python train.py --d_model=224 --activation="swiglu" --positions="rope" --init="normal" --init_std_o=0.00888 --init_std_up=0.0484 --lr=0.00209 --beta2=0.95 --schedule="wsd"
Below are experts of layer 2 (counted from 0) of a mixture-of-experts language model. Rows are named router (the router's row for the expert), gate (a neuron's input weights, with its number), up (a neuron's input weights, with its number) and show model dimensions 0-223. Each number is 128 + 32 x the weight over its row's rms, rounded and kept within 0 to 255. Numbers have three digits each.
After each expert's rows: a language model's description of what the expert responds to. This comes from a sample of Wikipedia text that the model never trained on.

# expert 25
router:152094120144134153142114111122083110072104136165134116134174100189132165152088185126115117098096110099112164104148066079106110094195111127127139158145133113156099117153118124107134135097126111076159179120124177129129180104149089117163154083126116089193085178133092131152171174093041117146102130125138132102137126159138090130150196082141081104070118128176132150070148141167193100112056107141133123174124159078114145133123083080151176158126117096132079102117102215167177154088157128159089167101185196116134096146154103179100101151078138164193111142169148127150167141109121125109112111145119060094069136152155103095118121108118158143066157154155074180110103126074135120146099
gate0:113075134090175095090115136143098125111099083187086154126120139110175112176145134088148152122122117124096128094209156092070156077115117103128116042070161158175116074175161102075054145087131103094128072165112146142179106183122002084121096087165111146073115131091162114163124145152140113159076130153126121148179134139139124134141163084184086141190082171132151168166136124076105138085114152142114110074140086098122179178112117078118134097120170104168118140169098075113117143090163141189147104131152113098122157118099168144103100168128177157149142129131182134149106152118087097101109095169123126147184128110145116118101136118105161095114136095133171129112150140125156119087169
up0:108067091141206138161196093052148169089148137170139140069089160105071134137139179121172143140149168167093166080140159185132109146163143159121128111137142120205100134099116108153069120165139119147148117158107142167119097138136066140162091098143102151095103124106115140163113146142238064175122087161127052105150177145133100082192105099144119176154143090129133120140068139078146105110150138125129137070123113109140094133140184152134113169108095063070126098105131112146134077137166128140144139111178175126127116069077132146094131159120184079120148174089141092151170112127095134108144107060114110142148128130101124165088100177115093064119079140182110115141117145112118104132140
gate1:150135111123162076149171103178090193187135110085151153174124129180156075130152128138087167139077164170134101120165115085146148107137136130164105115089122126121095097142109161117173108169138092177118102079126180148123148111119092135128171134109168145207135100177135149127108102134090145144095118058144208146143163110140095073118130141191164141125151143156104092134103122149187098141150107174230133129081142057095119136138112096123131117148121157146136150110088118119160150143122111079186157102152147119113080170142122111059115207177208177151136114188218143132100048151077144136166105115116120130153141083152124101097170113121160078162120153117090149125126122121091128153104
up1:149072156090128160120152134125163121164136092033164079124108176113092115181139127081133134131145149130072112159128126137149183110132117142124126104037101120145156140146126019112147119162125147111196101090100123107125082079138133134143163071152107112093112087147116145149126100151139161112100111160191151118144118155135118167153127137101140178178130137104086115100119078145124202135127131114161177152108089115150140106104127074160135194093170147146145100079148107059110193113210144127104154194087060120160083137128142144112067183120155192138093145102069169166099193158126148124133156131161132156065136123185110135125137154102156101122100152128128108140152077151155159151174
It responds to: Word-final s, es, us, ia, x and closing parentheses, plus As and Res word starts, such as Brother-s, Linnae-us, Williams, bulle-ts.

# expert 8
router:111113112118127130138141146080130105150098136111133078151108162157139153114109172104105156098105146151110161148148123089118154168145157113146110093182126144177181155189164100157097118150120120112149094092140155182100118119088129177111131069112104151091068140081189146163101100147115113164134141128122082070132068102209158137157106146136124173107172124167128147118103152078121115147132053125123157145055108079089120098123206185139169136132071148117116145089152140156061077225176141015167134137126173155128130125122092170087092129185177126136114113091151114143132155107135111103151133133130112091153132152136104035126123095108088111079107150067134126186119122153089087142159
gate0:146052159099128119146096093098138153120092140082104126092185130149201164103135144126118138128132146109141106149119131100148204193113119141203109145091119133155148161148147108106125072142138132161116118156183158153062108118101086099104102111143196108106153171150103144125148133084108128179067140143164100143172068151099125189161174169136148108128120146062159090058118101123077197118125093127095118121159137116202151159115112137175140099148126132128181143129097109136092108122155125097156167080096174170186103161116114108144142113130131133070134090090058114159052094088126118179131119084146112085093095179162113162145139115095063179116122169077143134104136120157096202105086
up0:080064103148100148137152120123065125112094120152074169131187110080132149139140154134144174094084164122156058115109159152156170184118099080119103123105083121099169174177118112154131196184175131154163099119117113165121088140121131085125078146147099079177092166140106207151107104091122106073120150115175095116148060129138144183139090143059124126198127099157102161113106136128171139143114083173142109065125120128137132111119160115136130182139169081170144173207119099136119168134183116164115131155098146126160131123068114085088119093101184162108089062095133101149119149071068122160112105079099100154178148130137175111119108116101090115140069167159095139129109104092114126132097
gate1:093133149155153156186126140121169062048152149110137136120120131160173052148104041064132120173133110133158146144164159131132203105120116104185158137109100152140133137147102133123109109104100118164106088151093149114144137108144147126154134093125140167054144108173185209118122211192171091130113088145141123152079083147167098101165135066119101184124150133100126120121126132156189119159119095097170145060198143130155154182129172189112115074155147182135134104167117074135134108168109104156176155134159164178132094172179116180148114152129113160069175125097110093168161145138082153166118123123116137086109135133133150122134143186150178097129153178113099105115152104153127089111144
up1:110099107116151107073128122127102129141094206111106171116096115151144113090133149135124100105174197105150145124121135144127083135119171108157114101063111161138120097176098134105131108155147187170113099127117181117168111129098050155155076204136106115126104142114092154188111124164075167143097133074115119110155136122133139097134094114106137106117125078117155152158176130145160052122118158159139214101088103155143148131140184167097145148118080109151052103078178191141131149111143158147124067073096123080156144067163148025170129168136082107188124097104110142114094117116133093144085117144141134130154183110160136090128095135139111137151132114193104115187213140137062110127102
It responds to: Final noun pieces completing a word, such as -ation, -ions, -ics, -ity, plus institutional nouns like League, University, and the percent sign.

# expert 14
router:139124129172092152100089109123110197051115139114183169154119123154156128165088131152153163145112129159059142111058122148114101127109133185128119124134125124135170129133147083100113122120149186133091152092039109102138155118158126141158153138137078114151106122140091059122185146083122164159112119173114097142119143230167095088182144133090094066150066079120148124143145149087161098118137088081144054126162116162096086120147160094114143152115149147147144118140120192157067089099086108179149154088126122107110144209104077151147144158177109135101136104211108132133138114097122134178079107163118076118073122122102124146081109088131195106131131137144064145088103122093126165170117
gate0:112135132197080139133046183159103150111171127092143142126147179105093156151125127177158105123128106062094064156081125071112092183174161164101098144132101120121150108122107113126155076167176138135183111118138119169144122139094137111103132122103150117136149173083158190083165196170140072147062116100145161157119129183162090136139117110168121136147134156135098105127134105119124172129130134048116131159128124140103140113119140173123103138107144142143092076058100126111086156122175100201125160110148117121133164118148090111104154135200134165171157144146118123162149125135130085102152116174114093145114063204157202090137124136102052066078145131124132116198098142143117110034109
up0:165175162088172136124130101142153085137114132185099108160047124132166090111137050125115079146142092123109146101081142116142182096176110162120157063117121145114133136092132122111135149134165111117152164151093082147127129112122122141126119197107129173097147085115092204147140098152089122107114113146181123094161079065112083144131140133108142160167113089134204111139098098174122151152159090181129043131148117138119074126078140112160152136189100101134148156143137102116125142104117158125109112083118107120187115171111121077186105076155038147139116133138083185116121134139143074116127127133122107141147140118115076191078160131156093186127109192131165113102130110165104097150255
gate1:146180122115134106071155080131159157084094166174129151158119161143107088161170064092149185130102032156123137145080070090083061103138136066171097134125170154127188084156177166149173140147105175119122111181142124141110124070118092129161144164098120146101107143121155090140140131149129067153166149145146104135129100136106197136153140102041149089146086145176124183126143121113066141074143184203163119134107122130160083106102144082113141140114105127106121062138123097091145127147162133153137156101144157091145111095152145150118160148129116141157132163067110105057155168146099140155123138165144156158116124161148108182067140155128085089126125121155126134109026065107141148156129
up1:116111148091126110123157119114142110129083102119173133197141164074134164121163161146159143086053149162080162127132145115103115125080102169178107113095104148081105141108191134130078106123180084193112063159191086180166151095095139118116163136179132096089134156128124141091033133127198134119172085099146073087146110101098094157124130112129127102154086117165122133149179089172148128158125134099034085122174060179158139097186099120129155140075184166089149167146091076144139128145140084147138138180152154132130140186125157083127152060133155100167093079152117129138138133104109102185134146095152152132118183099149104137129098064124156104105103159142109138138123098145110110093133
It responds to: Leading 1 or 2 of years split off, as 2|021 and 1|985, plus 'ing' inside names and number words like two, three, many.

# expert 4
router:169117147107134134137115081095112109159108105147140159113144140130123073139093141149035113098082200174069166187088207154161199117098084135167102141102083067191090152140177110137128095103130076093141107103122101107129138114178151171121120082157154077068132109118133167086113092157077135101115141138107117133111125093130117110122080127143163068141140118050155156171160136186080131145117131102165180136122182104129145145059110112131159136100080133117160067121140104183126145120140112159082115140110167143087083150162072123165088093169127076107144155139103181125127158097094102196139146121167178184126123141122125113116198152082134138153133130140176098135183125086151134128165
gate0:091136139138100153120134135099105103142070173135131132111148113188106211127105164142143157146166120154120216094134140131051134109142122148127134087115184156146142184150150183128151115117159148130141132147171147101104114160054170197092089160182124157142160097153108143092142106145074072078157190123061148147112149115135164176086142121125162138115150119096116131117078158154146094117146116131117131069119148113119131154156166139101075131096103195106154106172162114118086079124165105098073170143122198159080116173132059090176106058128135084120158135077152108111129039128207125111123114144126125119132161115123156098132195158121184148081108133123150108148116172200141121141125
up0:188160134139146168161101129149167143105133094140163168152149099088166117150159096085146117155130133102099095149139143101155127151158121100077182178148027106138087109136104099086075128171169081142104125141108134116148101110204100075123095120094154133133168127163094140173135166105165112117134125183174121155078116128168137121108138156128049151147185042199112127103180126111157134161113149112151223149095119080137088122061096103104128145113114135115121166099126074136151130100143150184110087157106089089170151152060145149140142111087089138151138129112114172102111123113118151144097221109087114154187100081116107084077109140152113134120131067151113068100183112112128134166141
gate1:135125132116139105140149133103138149171135174081161128175132109112151116101136124110144124125098079099102127129126165104097153131115145158105122141131103106197170057145123121146124116138133132152144113127139050165123104111147141175138110090193155087076098134121118142145077108131152108041222123184102191152138156088110137143124129167121146079164146192104119099176104171140104145147148106124117122096145088168083150217099111174167117116081148175079126159127106115145110138088125077101135134212114163131116121084186101124164113164081143165123170131099162080180161163155071129220117111176133171099131159105123164203134110155087081065168159169145153116141165155137194110148132
up1:083139107139161106137162157146148083131080155059135152141065140078108072129121103130083123120083136148101142141166091101118114108141117139177160149134093126142126164119059159148099117137127088147178167099143082146192122076160099136156152083167102097085160131121119133182095118123079111108160158225091146130145062132125127134135144191125152140176136196109129152140110163146073174125163096100138095126118131132162128152107164137142108140127132144103154126168086132144113121074106065108148153178061130125112164146161092117133080122111080174164160150114196126134148156148054202174119058136155126168164149149055143138130098115084082065125116202145118098129054112103160116092134
It responds to: Location prepositions in, in the, at the, plus mid-word pieces after g or capitals, such as g-ut, He-art-s, Ch-itralekha.

# expert 0
router:122187148144146139099180153142132106160107163152166131133135093138089155164148112133171107147130096146104122127218145160128101102092103101143109112161145163198085137153046172119199169108158152141124126165135148109130126139100166072164146067111047182129073128082154115118166075197173160121142141134109113164061165173095100213146128087123150196152141095172144097152130151155078136110091122211090127107180180152184139095176122156130140086173103084180105155159141093182100091137099124138139075117137196151142122138162151110109136157109158132172110130150080076155150164121184121141116126097116130101124142107109130166105112108123164114113104129117069146127100159162105104143104
gate0:128145136120186098137185146141134087094205166125086119174115158102120179186126177200143163124185107120126147134148131138154119103185169153093139110130127139161181114114227104109127141147107113123078068159176185144085181109178134154125188170120125185123102172202131124103150104148139110107123098112119123123169146142104147112093115131103109161092147100158097114133145079159194122186091175103121132118088126129152102156154165100106143142073154106150159058163168099161070137094147161108180065095161171131196146111155164100104142117112093144172133067151143108122146144102170146133112186111121151109086184179153138138161117151065131074146163132131106115140123131154167099147076
up0:141092095097089132177082143137138117105096135092120140165185177121166188125132134102208141088165123150190143146167124125172081182128064146136123160118113144141102075078169129105113134128076143105154117172129123073112156079151142172141193083105118098106163127111084159136142108133094114130097081207136105126152100130167093130121105121122064182074140128148116149137122103099072170135104089136161120107114059159124100101111161138115156136094106068060106098069151141139117137138138132169095108103160133174117114081080094152113089045122091130105129171146148026098105155107112150135114141106146138106112199153126156165138153091109154082165192132164155144145188134151148060133109
gate1:197116168161103131173091161143148155089128145112126116120106084167126097115140079144112191116126157103096127110083168134136145153145088174133129118085148172169147108143142141126123137159146122164104181092130119166152132063143109098118149128064101088103100139118054125112104115098126145108165133102042090075148132125148127090120110108157089169134194126194081118149104095110114126099168080108118162094152135171168154069064159131108130124125131109043089126127133116111098092208168104157132131164120163149126163095097160219137113164150126129139142081121145129141103144189113086197116187156061110145137124156140020103070119138135107092102199132121119131147064159136141156115100
up1:089165152147150180144116118089168149145121112054096126074064180119153113143173115100100121131196162131144123152132113159138120115148178158149110147154164127104119137077125118162097128116138075109119165108123106124156128104156073116102075109150174139099107136131158118140135142097215074098121096128122125164141149126105053148157167130090171121036133145071130171070133191099127100133111113095145153095136136102188162106100151123126102134136077064159071110123183158130157149119121117126120183114115148115158197213169090138124095160120085093064114116099058102138128115080062139118165122153137121133142067109102104104180133119207088079108107088189109162119122083133122106089132
It responds to: Middle or final word pieces in names and longer words, especially after O or con, such as recoill-ess, compel, Oriol, incendiary.

# expert 18
router:122172149136133136096102091124150117121158067180177196211123124150176144157136098136087164090092074094170111163113144140084103126149084121164096104128149090113109108140135147183103134116110083084114146129072148096148098115121151076096148172103167084136110163203104123103126151110109190114119088171154120142130111082093126114159079140125112126070132148140130096111151164181198121089173066110130142127142167120179192119148125088138133072101101096161139150164089183086101120190113117178080181097089110096135100168138127137148116171101089119161114162200129143174208156138126105108099185140198159177118074110073130092116141117113108118153083091126132156116151157113155104132095
gate0:158122134091121139123152116148152119107136121157105120161094137103112110086129166144133069205151168102172077188106144043074102131120149102153145096136150115114054104065142170118130098160159079108107127094101059111114177083101122109137085094141164147114124170101076101107127117047118130093182134146151119117114056102120113108170143150132107113123148127086093116143090144148146136120117103118100096139156170133126145193142119119120141085102080129143130131165134147151199108129187128163152136144121187101128186109061090086092106159157176137087121183162157117087103127191096051137158158161103136120215143099126082150126119089144088153144100157175094160163075077208126138111126
up0:112145163130095102155122180070074155173056161101161089083120161181150196089126163107189205082162098118073168078131124176158113098095099152147092112157115120131149138142138098151092157127107090181097124166141153111128102164167112142118180178095122113101115100135175105127101144154137164172142144197159164048175151150123178115144082109104127140192161118159118158158120106139107109126111142078147168101038069146087144102115171114147107135132134098160124167106140112114078136113157146113132170144120083141149167122173156131101138110070067143121094149052066123158156115130078132094130085093134107147091103083164131154173146130118114128112114148163180091120108111071139072115152
gate1:156124142133145117190101189163155092117126152138114135179147098119124187114100093111152166109077097096141109092126121136155108169109136115101141158051089149145160107104155146134066125214201060168115120080135141132121133150112117166121177150116082183122116167117068189156166078126153100108159160076106150139101152054124135121125131115131148074184104111216179119191160141137153177185121118143134111090127134175085126099139120134101139179119127124153088155105143131130151189139163173122159145103136144129129143140104138102147140156070169142079172087146138138136201097115152128160074162087066083140152097049126154106185170106079099109110163107117136142121181148155127132169158
up1:164098079129114102112068111116180117154190165134121185153135125126074127136182106138100051156155168160130103107106098127123116141146083115069160104168121131093102166124208136049101112131087095138121127133171121134132120162140139113104126077153152147160126141112172162088103117165088124122102179155137142134152107210100109203114086118110163138146156120120050148082115122223203106085162147143150128120105142145108147114124100207123154117136104058116135186115067167136076089098082101154118099075116161091168088151132176124108182197081064144115161146111101125090143144101118151090172113103139137123119174143146108108161128090112106141090143151099140125137082122084091138140155
It responds to: Prepositions after a noun or verb, such as of, to, for, from, at, as in the support of.

# expert 20
router:154126152102138162155092129088136159114163142184139144151168082151118114109069064145114178110131079070144177115000136150083185118156123164136123111114112079117110171154116144139157129122138119096123097100155145091095120124118094149111142198155134236082143073169082112129135119120154081099125101124101132166155154067106162092138096086102130111092121121147127170115116140149136105137108119046173154155133089152166147120062093135166175098091135171149096150145119183115198115118111182100080097118143065119096144135111055162150120133108061139130103164136166133157085125147099133150101157161127165147176121188121090171122151118100156150124154067146102162127129152118091164122084
gate0:149173105123154143160126098134145144104078119159086101110059120140146130113097147084153079120089156155177185167123132148140112130088174188138136128127183177098127116152105157153088136142089171171165095125083134090057092150198149123088110139083175107162124115133092163129117151135229119101130143092071128134097165102142101152119123081146123060097132155084088178133101096137111199112119169134079168154118143123159151148106076169145106142131100169096089109157107105093173103162162185144142087115113146142108171137167131104070148121174101177083166147082109105139093113175102097122132139054109124193153162157154102032109085123101148120099151096177106111135165131138109140082151
up0:124163136144116114072159127127133067135158135146065119107102104131122141141124108126149130151161142139149155118051113126150066143160141152167079150164109095140132157111100135095110173152111176118104164087135105081136152125123169136194116118123110118124126129116159148129158182192184075047111176110123090111135209088183083160196128140157123067142079144109097107076153132101183174147105114159091137068144120159174146174109127084124125103131160124140094097196092129149142125129164171090078166078132233134136203185183132101116136143120144128130118111133151064136097101114128093176161098128095138114149106136139162077079101097085163057102101119112141112149085106186144144108126
gate1:104126080088102139100117093097118004135099168123154136137120161136074165171145124126136147120122103136095096071162146151116137120159180145115132139095078132191092101099117143131148105123152148136126103139202168080134073152095190177118084120152141130069135129115122117111088153087111123103149144118139141162157114161107148122151099116113116142111096077116185060135136124145096185132079139135130127142147114142031097168103134199165106128136121126154145093126114120147124115163145251129142088097114109138172131083067138072146201132105171136151133172125135137147169126096147131128114133051107148135160130160079098087128119185204130080125101142115182095167131106195128134079097
up1:089128121104085083121069053100118059104115127129104164160125154145135148174092172088128107171083097176112091109168157166109165120111124163170131149095093156193066106084079096117122099110175164148116123162168106101107063150121139175148128086142172141052153120109153121134085111117169149119210138166160112145119107122147149118150118126134099165107143074151143069141121125150117151120123176077169182162117110154062130067108160160152097141141142089141146126138187159107097148139121197121122080111089154140139093103091099066170224142118176160153168151165108124114195108106105120156151140057092147127139164116106109115082132168184140140115127153126120099162126096168145178102095
It responds to: Single consonant letters and short capitals inside names, especially Indian or Slavic ones, as Kul|k|arni, Ke|k|konen, Th|ihathu, La|urentius.

# expert 17
router:103141161080091146099117185126141131139136135080152131136168158141078113121162137148100131063131124113154115094078095143070119132178089140102092150055089095092058098149147130165093075147137180148127164101130141106131116124136114125150096190140146107118143190107144127155156123078151179189101102113090104141082106127105134094173130178106107042168187050123149091072122178111140095158103122171173122170128124057150133156056167111096157164149092121150140144111126162164166114118086188150113111094130101128078083107131127166058093087142135189170139114150101175131123116123103097140051146121102139134128158093083142091112058138107117141126145102161088105107091148181168087148117
gate0:080126189153202130063129148155141123175093134138152098134116089111159139108085170129154096107140078089121133073142135115154155158112051179104125178038156127119111066143095144057155155154140099174144089160129157149118149102103122119143112169101117109089108118174161120179081104100092071130147184101122137134067124145169171106122144093123086154150126100131110151109151158111084101135103176158173114127121088078140159122116113116106142127100112107185106149064110112173133124143096115109128157143179111172112109131184131143182131169173150182163073113121154131085152135146125160098101154183138095127129168077103113111056120221026094138152139116143173151149160114100175154144116
up0:121133106053129074136085174139126104117187163073152130134088120125053115159056122138161137150084143109119161089113177154057076140091150097144123125132133079118145105156120113170110160103138090170120086129160155121156134135154172159174095112139091113190124154138187166068192190133168134121114070133091080143147104177119117167130105112149177122086137164135109097091109073108112183106177144139086134066146120184143089110122070141140146124130107127141198101117121130073196149114125072162140141090124105131134137141109143103080109099126162104084145152134087137093098109114126122174149170130130180108153106141074052163148102073145099110107168177060129149116156159086193139120122
gate1:139134142135138148145193138139126068164114102113121141151105105075094150114132128143103154174093146115164160125129109139131161142105142080085127100168118112154050169107141088101130104162120129126073162143098101151126105120107128121161105176139099146146147189128160107119109100108104074208119091115151105148179152160129170159170113169151126098176126099132076135144104099099089141127144142164119138136047111128068095184153109188135162109157103115116104056094140104160089054092064099117074130093098136133133054183157087160161129048185085115099132070149093102092144125126112115141189088120187162143109146122125130140191135172127156152174156098112105101085166137053206136098136
up1:148090137109095106140091116095163155120114151111168121099168122195128070144124168099165135077152138132091108109158146124143074100107128166149114102104103166133195076115117178125119174086125120124184101135120149122110156125109106144156131065115123136126142078116104120153161130136099148090138166121136148089088095096090108101082128071097146141104121131148099138132119186255150102143091144143087134093199166094216127084172181101135115116129116189155076160154113148118180207155155183168121120123158118123129158091117140101085110140085151145170124103133157110145122130120168170148104177142048114117156123096155122120078078115106101123105099156097106163147109129191036143121101
It responds to: Leading digit 1 of years and numbers in tables and text, the suffix -ian as in humanitarian, Corinthian, and capital F or St.

# expert 3
router:145076181072155146189138102160177141189068152155113140112161099156131130162099133114098157120092135058097104166007106129157161132047078126187103121156117154119133137163176121159120091101146121068082165104151157115107143104128171130159142118157079098054154150181144142180130129147112129132133154141146132159119118105139127148158096123093162083109122110081126137097145093144120099176131112083126107136099158113167142110164095174146148149114037117091147130074125131076123116080124129112107187147157070133131100139146082171128107154216097185166093148131174146107117134101128106133176074123136181098120088140123112139082151116125101145130102149083168089111092164122065154164170
gate0:140124140114126115097120190153071103155169117145135054141109096097120127181152123130141108127116093178193151117092135131169133101140145115097122107115153095132198147092152103182105151083160152115135136147138134135093161166144158107116127154144219165139145159110141082118127123181127116099087090143114171112114145155132168107085167107122115163092152129197086139119048065137119145178056114107146152128081070193103176124177156097148113117117107093063114126108171116105134158076172110162166074108154083128134115188178132169110071124165137102136183132124096121074142189125220125138164107105112106149150143114084153146109120128122108138136170130085090072077121101112063197099138
up0:161141152138128087094120118169133098159172096165095087137134072137098112169131107135152097155128108148186094114085136103164095111127165105057161095098154096159192133166116108152141141115156128129121122122111174135137120158163179085063115113159167146192073181153191143162131116150100148122098098130153150123126123160138113099080122138174166121115116116150007109072127073137132153188133078146115148141077112170130131081176144154169135087107145096133126111143065100124121161100131127171139059111214150130133103159176133157142122141185051144151169118169142151106127159150137091137152113169134190178112138170085166098134162141172086136149097091074103113120134127045094179136139
gate1:131154107127131102153105196133115157104139142101123110150157113088092135150074143074089059112120121153117183134135147093153155193122124159143127088133151124147149117082147149101102111095086141158152077126160105092188152115152106115119102092160104160160196144164146148130145187125075164146064187131168149156118123101139179159093117182137121138137146073139129141079118146167122162129125095135162069141116089144144119086154069132169138110128112200181087148136106152170098186067112136178150047212095123184110121137156115108144081078139116122183146080137162175047151120145055147111080147121150065135106089137176144145086124132085150133113132099152105190139103127095150116110181
up1:119160138119131127107085116123177120162114103096114132110113175126209130087186121179127167161125155088116113131138093201062113080144132123101167109119120161125080129186158086131185205141116168066167122110170133081120160088102094185132079093135171114125126117076096104141152072182180093111147100149136084117143116182100116115153129081098150135144100106124098127154127074083152079080093191119089175128101124127160154137109161091112147169150125128143141147132147120105135158150150135091056133087146158114187132118160158143132168206147182109087082150097110115202090151134196124147117137162152175113146153168137099151137183091196090143103160120146177079144152142145111108138078
It responds to: Personal and place names, whole or in pieces, such as John, New, South, Mc, and th inside Indian or Thai names.

# expert 13
router:148133131067125110140144109079170137107150128149163164113094116071135107119125130163121098111116198133154147182114070169077090175154118160120134068111096176159069071128155151099083100163111158182137158121161094124120134143168078080121134157162134136125107113129211088173117173094102127129097161070173110133115113092147177104131155140113127171167149069128110169120126094106181136101101129149118132107052129108117124099066207137153132099135131127130148127195131125095115149069138201164110103117097085109176183136136161103146100128132107080159113103133128163147177157106071095118155109132106157093110102173066144101174129206143183147189094125083096147168121146162125062160109
gate0:186064117131103168152170100133159109124096095131131066126143139144131102153089130150181088065171073134130163158104075162162132057149144137152108106114079105108127108112094082123113102074148164117139149108049149168139164169132085083175096090107136155161091172172105039107114128105123104139151162093109119094113159198122172144109178143091112104132141096152133160140141128147106134144138108118086170181122128180173097098107097158102100173112094137129171203121215107125112142117156107149102111094148131128122141115145172124047101163116196125137085165156164151189099107098131085156170126136168114113200123172173165107123173101097091144160148128112107121137140151119178078165166
up0:100162163107129089109091139092102139112169107093161158117109094136102144123125135097105211115148187174119123107116159093118128161158159139195112131152084173170090100144155161145138137137171125170111081114147149118178119159100157119118103159156085107169165153123116113113178151114165145097196132123127143177119130102083132124145158160164154125176127060065114181112111090109137160147115179113054125148125154095130202122080084150128101134190093136125185148138139162170127136130184148148127135216133119105133210198121178122128108043103084203124144130194115077121118135136087151130070128134172156086138111141102152170129080178138175145087094131108114164152111135156060141117139
gate1:168155129151155095137160127101086137178114103137140148151149166120118112120128114078064115202104100145117168079126180161099109103130097181124089126089138139181161079159145131068080141105181136155096127163144131136076142186104161114104161115106151190176112123187072074123147131103119184122135107043141154088075165138151107166107147112072123137150176136120107146038129158133146126180090093134158071144085095186150148166117068115089140107142125150132123113094128126129122121130111104156119106103168167104137103085192133123099102074196113151145130173139150144118154150135134120091145095072141130177123116160109145173100081079063149189101088128080084106125087167133170073081127
up1:124137125137170082141139162085057130194115121164104131165132141127121121127134095080066112165097118138121139076099183143102094136132118207158077134096133121193161089160118145064099126097204103136118139139132122098098144187114156111126146115108128205146107121121083032135174136139129183129158112082126136092111175123113128144103092134090105126160170152119138175075106159119107106197115104141138084127109082175128139186126054115099148118133153128130154159138124127144088132125117081119106159096165159103144123089195152138122110062171132176131139180145142151115143172103117145125105089081124114145116117170107148197096091038087164194119069108102107105083113187129153087089152
It responds to: Single capital letters that start a proper name after line breaks, quotes, table bars or first names, such as P-allavi, G-iovanni, R-idder.

# expert 28
router:164141141143115123113143164077079155104145146140137072143150184131106125150161185166128090085117118165126144070221130143142118098087135104114135099139130099161147134106056101153202190147158135137218141109121089154096145149136113121203121136166109156162166121102093120105134129110138126110088173129131136165078085082117106116166166121087115158134130158079129153170155137153114106145126118105170100147119094130141107133108084106124160081095092119116155160082142132112114172135110113173106140140088121181092061080156140153115072142136127136138186152074154116091160147097162129081182163121096112148139150186180079120078101101107201161089129115192186072203112117186161111068104
gate0:120147107122075153127141104101136062119171125074091139110133141083113177105219080085135092118122149133139124170107129048134182079130101125125132111117155130110117123061192097149168104135095135112112078120135141158107096076107156121144086146140078139190144179091119141128094055182128113160138101129190141108103102076085127101132142087132159152138182123120085100114120085160110125146195123148130088120114144124205054129086146121079156079167119097107101158155173149110123108115084149123140157107169156134121189108075148138154059110116127229144121133145118156122137164142152103129130156092185158097201128154133094115091104161120097159079117096116091106189117146177074102114116
up0:126098114124130099123085140196132126160136103155134070155133150215151071088126159144185174094158090148106126110141136198080091107122109125141148138094131110119141142176102113121113108105113082134126168151134179109106109142118151077152100177081140111100120093118098146097160144047180086162082144161100168173082156126159217175101107130160124108127092104089220110143128156112175140145100155102129133140147172108076140108144161165121079148074102131118163085079087157143136189079153086137138123150112157168149085134080085160141128113150141097144130153096132070172182102154116156071148110116112078129112112086040083137143120116080124108150136123102145144088156079091179116180097
gate1:170146173112064131104116181126106155095097114124090128104113130142137099091106137158132160150108197084088142098192069109111125163164110103078170104189108179089118097068140130118131118065217127095142121120126154104100123166100149167133126147139189164122142067090161100124137110113105113137115117085129130094134103093148096119115141097129169032094162104122104153088135119162087172164183165160174147118089068160067186146179103175141123115090123146121124121164139151155180169123114111110136197145165101107129186150160127175142158099123130106154108132153150120080112166129082114122179130089114171160146128144120069098106117138169076116216105130149142131186090083088159087090120
up1:092148103160146170123188107100095129070127131186177096161106132133130162109130164165134136124166092130122156201172167124112104143139107161130161077100123118143186133147081170165091116172159091169151092099105163115125123162095141075127140198121139123115094171092165087096123143100107154115147198113144074134090100086057088091134126195154139090155059192229188143101138144096130174136142088163149089076126162162099132107087129133170138148094138181125171131160175167130127127140137179136147120130124120065144087096128154158087155106148189209118153153100076084106124195116114114125150100125145172127147122102105141095151124119184127094114146114106148110111160133081091114158106
It responds to: Inner word pieces like er, al, en, ur, ay within names and rare words, such as Al-er-us, Alc-al-á, Al-en-ia, alre-ady.

# expert 12
router:143086178137150155135108151116154120162167138131096185047123149127092124164128122134182154109150101085152034140125094111097130133145105132136158163173164082141113124157135126125087138115160121123161173098119152139093107117127119106133168139174237148089214098113078107156190165178081140136106176143092109123102140124140106156105120118097113179162096152129133144086143129126140144142120107111144195152178096111101088121192119081168129133145155083156085049085164072119139136112084141121067100126111047179106084155124072111111081085080129119142198144122158151170149131119137152151137179139108099188132140139123143128171144151116053142107058149091151155137159081124151105111130
gate0:150178132123128167120161076181074107190134100135149106077157135092129039103153137062129109137115143167168134178133102051093143195138117165106196147114100113140147123121138067097180154089198133128110100159113128130132105092123194107106133124071140098178135144151168089127094176125084183184145130079085150156132165131104092158092120127114133115153154141106119110134124129174083123106134176151113153080132106121109113106090141140146084128145141179090142116114113145146109151093104170134109093176147085120091113139198082108136156068165145150105174108147153154158128187100222115093106137125046116135100103113077114143117164149117102047069126062131119130126155145123127088131086
up0:156148099130108145119109084114108139182109134052165147153123156135131048108128088088135121172157136105141109163099105070121094161102122137095204208099113113136094130122104072180090126074139118108154094152067155133116145148129126120151129102108134102145142153172182165161153179130090169149098139123115140117176139143101069134106133116113135135081186151145168086075126131141110159088161184165081134122078092132138107157129154129097106115158157159109110134145117150126091075060127150148108105140131087088064150137170122107140138076137102126083121163116148147149079108103189114167077143144042183106106140131194165067179098144088154079063075067114161171121157093155155092140090
gate1:137099151156131183208110129149125165117136097156129124169140097144140084136098157178114094154102121115132100087149150117107154116151105089102124114176149158095097099189116176151089149160157112172146056091064162163159175101131128123070146179137141134177169106158133037148077142143134121130091095117117195110137142149143146122104099060076128174150089152066100120070142182106183152099119188136122109096159122124104175118117132156122157080120136095118123068162105159156156211149117153167189139128127142151108139147156157135097131070090115111120162127109162151122088107106106176148066060180092131119123060112100112145125081171140128129141084150155104142113098208107084095100163
up1:126107128084162201147150149153179128151131112149158149216150139064143157147101093170129116125076136083131110121208097146080105164150121044122144144108105133143146083105154136162142111159165118142120099101087205096154125121102066147096135185141145210105129082162097120117085132107114167164070131102122139092136164158163155111139172141081149137145091122126090146099164139129212118100082120192143126122092156109111179106186082116135178076124120141141083142105094153147135201137138143184105107118116123143160192134173132132143070111123102175153170124096126113091113136107132169090163121189161070131116084113084163182138113173123116102077112138168121167160145154168108171131108
It responds to: Short vowel or consonant pieces right after an initial h or other letter, such as horizontal, horse, hydrogen, education.